Weights of a small mixture-of-experts language model, trained from scratch on English Wikipedia: 66.8M parameters, 32 experts in each of 14 layers.
Below are experts of layer 16 (counted from 0) of a mixture-of-experts language model. Rows are named router (the router's row for the expert) and show model dimensions 0-255. Each number is 500 + 50 x the weight over its row's rms, rounded and kept within 0 to 999. Numbers have three digits each.
After each expert's rows: "comes after" lists some tokens at least twice as common just before its tokens as in all text. This comes from a sample of Wikipedia text that the model never trained on. Tokens count by the router's weight.

# expert 0
router:591546583494551476467486473532520481552597572518547420535458473501504424561537508483517489416511466428470465435475472482397504481434459464511498441456498461490546508497461512514603519599522478523493505512617509478471496546493393509462514537467446536405558474546474491509425499442411484541596566422548534555465579486585501451535560441480453584462499500578551490529532459538534437546539466415524466535459570422551502587518470546388533391527553517401539548520480536555417558566467498483512505586545379491507527439341515498581504542470388486464549393502491481473445418506426516530466465431472439535649514582410504565509553467517478542486488556565505469544507505479480502455536545520507471522518431497513547519595480516547495448439431482516454478485536482547553537598477526
comes after: ")", ".", " =", "===", "==", " =="

# expert 13
router:520494418524464499474448458413539535461417390443578452464496474570497489435537581397525475401452436429440544466486486454312549397396529480493456546525525468463426543474548489486501418506514438553499471583532496476413483411588498563457569471457473365465536453522533443560483490451427485495517579501519542511462505522516480525559510471518466518556581563429592517457532491533403550524439512545505460508459520491519580457561512525438395488442454483516653508505511513508562469547549473495567512509633521557465471438563560517517490433405478442548454506531509525436515519517515558435495542519454441494530520553481463475432467446478490510481432538485417608538588528454512497464494447553452455540534502500444504495529513603496517475492475484497505480442558448555416453544535598
comes after: ", ", " in ", " (", ".", "–", " "

# expert 22
router:495552574433477599588558521601553493511507504441382495554584510568482526459564443516645520475481440482554501461501472519526481488478471458526570494484530508490430515480458544579549517523576498463580433417485431543498382546511470404641528474452515532452470516529610458603527496542512479506524489494489534504441538478494547507511472393451499475423497510477511482483472405543454436554537524529565541448482498573550570546494496551473519466563446471555428554520502596558503534638490447452527573552586500603513467494535501502473485470480553400521409479501468477562556478499490486366479472461572453435584582474448521459513507532512537497529502575555483455523516551566500436560517507482447484550526463542551557614419528507468583529562531483465461560468412539531455403547575498
comes after: "\n", "2", "; ", " ", ": ", "-"

# expert 8
router:423425516417501442424494538427587541520521458519548488559518534527423573500449566578478484476564568441566485525536505458405498506455498492502477491463554543438415453512504524528507516481527464507435487487471504597458541461378503401609487513472480528430453551489413445433519498543396446442518416509533556499450614545511540459495569466481474548531545512561510473430439507490482535466486425436629536432428503556395610441560538457461533458443465478475457516509527551547460481468548393464507506458520394397489511523522467465489595434562570550579522469476405529375513528492537403517507583474488537502477414527464502517457483508468454495494502464425536495545585429504518530485480545542493425458515563515459489486384454424512462503407483447506466449533399494507433570556497452
comes after: " |", " |  |", "| ", " | ", "2", "1"

# expert 27
router:459506529498539461497466552532562385425625456470475477501501493511468525491415441533465477488547484440569504416505415536663466562486533594525416411412517514487437562529421533469468463484572445536486591514472535496487477496551477451501587569488419500579463434434481489540507399517428504596554573514501513436577543513458437507582531453527551491540528476560575539470557459444414505453516481444512444493542537488505463590425447400478501460588558494526540487460536434496508607433462540518569482491452543542476521481409415471512518544515430526537519462414473598499526511569505531522480527574435562568493577448507517514601381548432451404544459449565480483495558578446548454486539503382492528585482487559510487558550546450502546454524473452525461469484517482539502489513522535
comes after: "1", " (", " | ", "\n\n", ", ", "0"

# expert 25
router:409587509492524492509431574586521524475486457599546431533523558520442482440436487585495524471506491534529527486565527415493495461527507557436645431581403425558421530567463546496513565471442549414495518606538491522531579472601432407492493577467457474462506495427438444519525586545516448505555498513480536510408536526585583474489519522452495488544501512447468596424458477495462446541385465576566496563459570468512478441464494498507563504511437460527548502498551552521532447432492591474495450507546442549455541561453519441491545533485538460398586481559511475431499576472453494505463461548530472583567546572461466447566487406509477488504534580481512470410455525479620520550558490493574476410523459573494506503527485548435446504553537579551490462451447466469572519431446411
comes after: "0", "\n", "3", "4", "6", "5"

# expert 12
router:551514517466527486442479585441581508476583382495496457458469503522484523469497507431579499465456477502560449568542478526458425475486432488538491502566574434448507511504575504459515576478553459444571458545523361607481561495471505440567565596502515430521435403467470573464528476533485535492570498498551540561485425501417539468519473483450414565522378492495556470452485506475475490514483567419529543419453466479528537508511436512440457441570520490531514446508487614544448573469586424471513517552481428439479555548497544426484493470574610512569440473500468520418439594522480445456517510453482579486602563489508440479579441470501432531510518498474412438482477545439573470514559451535465509573465567568404509453520483392502545424466521439480430401471455521478394434563474475
comes after: " | ", "1", "2", "–", ",", " "

# expert 26
router:515471602489531445476506535477543473447434473574482401543501515493406401548545461491509583432450474448554476579450476427530429458454437570505455495533548495540447455486534557417604485437472477415582413428447489442454528552537468554493541522521543486533524539431429451504526425551473506508471448539473484491504572573429475441460547531424446440423485567458492537496413548402539512435637559507566557480494508523514566411430406502495480435511473582550483418562495526491473485525511557480570484548445596558550564487455495462510543447449518498513473520369473449479560601511504457469460587468469407555578515536404551504474515492496465553500532525557413556501572394436539472434506456439410489446546519507418501455559471437440496522500508527535476532534532407505442462526514488
comes after: " | ", ".", ",", "; ", " ", "–"